{"n_experts": 160, "d_expert": 48, "moe_layers": [0, 1, 2, 3, 4, 5, 6, 7, 8, 9, 10, 11, 12, 13], "balance_loss": 0.0109, "n_head": 3, "norm_place": "pre", "rope_base": 10000.0, "init_std_qkv": 0.0311, "init_std_o": 0.0, "lr_head": 0.00987, "grad_clip": 2.0, "seq_len": 512}
Below are experts of layer 5 (counted from 0) of a mixture-of-experts language model. Rows are named router (the router's row for the expert), gate (a neuron's input weights, with its number), up (a neuron's input weights, with its number), down (a neuron's output weights, with its number) and show model dimensions 128-191. Each number is 500 + 40 x the weight over its row's rms, rounded and kept within 0 to 999. Numbers have three digits each.
After each expert's rows: "comes after" lists some tokens at least twice as common just before its tokens as in all text; "raises" lists some tokens whose logits its average output raises strongly, later layers aside. This comes from a sample of Wikipedia text that the model never trained on. Tokens count by the router's weight.

# expert 63
router:556484488565459579437533545539419551532482466548527487483474592542542513486495542525510429433534482533558494577493408528535550554513488494634427513479503509498580434446489463511466568460539534
gate0:420524538515449521435497425440568515457481489478599488453446536555504504485483505413478477512525491508487476565458474552489509475464526474524445491537496519551531531456498485514496547486532416
up0:492516549531448473463422462501502500508520444442515443493443537500538521481530498433524476480446397458490470506457502502516463491542453555533487508483501564532521515485397534493521485433476558
down0:509463544439470405504483551495496484501542439478459519509437559539539505514499555429502476447507475453559411463463451499510509522461517481495433500499512531475544523469517562476520544496481489
comes after: " |", "\n", " =", "\n\n", "===", "=="
raises: ",", ";", "."

# expert 46
router:485435524545562554494503556490443488483476444489484526493556485534462560579485526560536465382554461516461509539491459518538531489510548444510437480473508487485564524460452526494525479529544516
gate0:440507494556447560495546501514540526509488426471558565476488507517523532482553468435479436511528428452429490484455484591479519522487566449479521488514536580580551516483548523521545536529532470
up0:505493443557462526452477589430519519516549512497501436467508543462509451524449451452545501530517536458447593593538472523543626514504540436426536442475439508489453529457543515496559575459506461
down0:502492463519598506557466525524483568481546504527523509462470488536472528474515573472467505483488426560399557534398484533481494491521504517474545557488451515497508488438410501525561444475517491
comes after: "2", "\n", "1", "\n\n", "′", "andidate | Votes |"
raises: "\n", " –", " for"

# expert 86
router:546469544486507473459556570541440454533547487477495563490393531514506502476533503570512485517516479442512433587470557505535499475503572501583483536401525525474506513495489486504592517528509546
gate0:559450420508518545482477462500478540518478535511477471534527487498509488516520457447561579492514434532526514530516529543476483509522513474441472500515524466491413513517522469534466616426549432
up0:539430532546394488420503529464502523499472437466497461544446506499533588444586460490521498513557518482503511496533477561510515488491561548553464510451554497507496476388506512458490450458522532
down0:537480514525513482499566524509502521416533565548509502546491509549490516458518471516551540515470448491443494485560419578534445530510382540472494457481441499447445498506595523467484489494442558
comes after: "\n", "\n\n", " |", "% |", " |  |", "|---|---|---|---|---|---|"
raises: "ky", "tern", "k", "elf", ".", " it"

# expert 13
router:523545491452485481571516487481493493540493497455475421508501478455497450513558469433463503493508478499468529439535488531471504534499495505505467469513459436451454486377565483505500506501475546
gate0:514456487548506544474496576464470490488529468523501398507503459491576479513552486512467459457457456545466525423465508474550556588530502524532483555521496554497458503475425586507490482557509500
up0:502528493531535550502508469548523457533429542394514497418473486461493532442499457464497540502466520481528503559507542403490537502538443504499514487504431583492436447479511563499516546510519492
down0:454440554485440526490512481583521490495585511528495520544553487493455520552490451506502458483535486502459459495554495522520489524570474566539497485542462463492522467449523409511457598421466501
comes after: " |", ")", " |  |", ".", "==", " =="
raises: "-", " |", ".", " (", "\"", " he"

# expert 69
router:532445534541561514451560568506464450462525481491533527497388538598519543505433510589500504554523542484545479575481567485554526512459525553481516523475510494470555530516451523520547525533483501
gate0:459476514558500432501473478562527557471417526564451447449447518478582524486550492490531518496522455467477526527466499499566450499497511464486573500523484520459473498482527493473486565498512481
up0:515553496483530516486566500498482464521515413451497504570469525505514444476429478499428518516491468528523532462532500518468501523503432506510486512522458416566464624556516544506546487513466572
down0:444551552502506481484496454480472542493437506470453466446486434546550417539482453490498500585568557495515482517416536447571497473540560519546545555534524505506520518483509480471431543504540460
comes after: "–", ".", "-", "8", " to ", ", "
raises: "K.", "sea", "arc", "-J"

# expert 43
router:518522487436474456517488473492513527533524478522471437555508473512492445507524453427435543468541453501493536484540413498502457556479509513495551443508466445462447508400501499496504485493550498
gate0:518591506504538546583513503449497491479511459528489520558526490486457528508505444526498418508497569534549443458541580522459526558540416530469475528511475510504476523490459613465506536558474532
up0:503443519500461472454493504522525527488431564486510443460462494514553466461549503437531537529466425515479539595476449513515400365444498509569561476446517486511506460501551447560500510519511488
down0:391515490535536507486472393519517492569496478501522538492591537537437511509463497407521409466517463483457501496477494556503451455571435579489519535539535557482465534471481610503475489559474461
comes after: ".", " |", " =", "===", "==", " =="
raises: "The", ".", "\"", "===", "S", "In "

# expert 24
router:543497531460491523552568560495470492515522478489545542507415515569455504557475535560522470575500546486506500543456541486497511473489557519470500498455532536521533537547440491551536516519522487
gate0:449478503502469413540507541469506479426495483538529487492507533488546519515482502489461494540422502472509581533507478465492527483545512545515514499503498483550514537520511425406504470483453539
up0:495575518465531552550457521580518513486555494573519503541536516497507502528591506474418490463528499540514469442499484546426515538496459425468493468548522543525528469510454509432522505485520461
down0:466533520556493522501556489538554500540483525522489499546541495522450501543535435550440539426469542504534479479461480465512480493515589548557456533506537459409499511456497511481542380427463489
comes after: "–", ".", " | ", "2", ")", "\""
raises: "orse", " Stakes", "leton", "bell", "load", " tornado"

# expert 0
router:535425557566509521585491518512583513432511557520564498493444543548535521501588554489517471480474501517531468509471498486532456470498541482520466556473504576488571494477458444554585516549563483
gate0:481495563538527578475423554560505494476502520495491558487532553442491481470506490515454472434569515519499486448506515534518521446540505539592476468466480519528510473498546524432533572436484508
up0:483472573407516599549523532489552487547441468502524471513428448499515542546498540497517456497528497518563461582501586491525559434473475466493455516529485525483494459504552499476540569545461555
down0:508599482505428464416548487480476538449514434495476490547488473527513511479478529568513497501493548483461557474439448547498499485518515518537481485510439499570482456550560483483431544514371531
comes after: " | ", "; ", " (", ") | ", ": ", " |  | "
raises: "'.", "' ", " those", "ine.", "ies."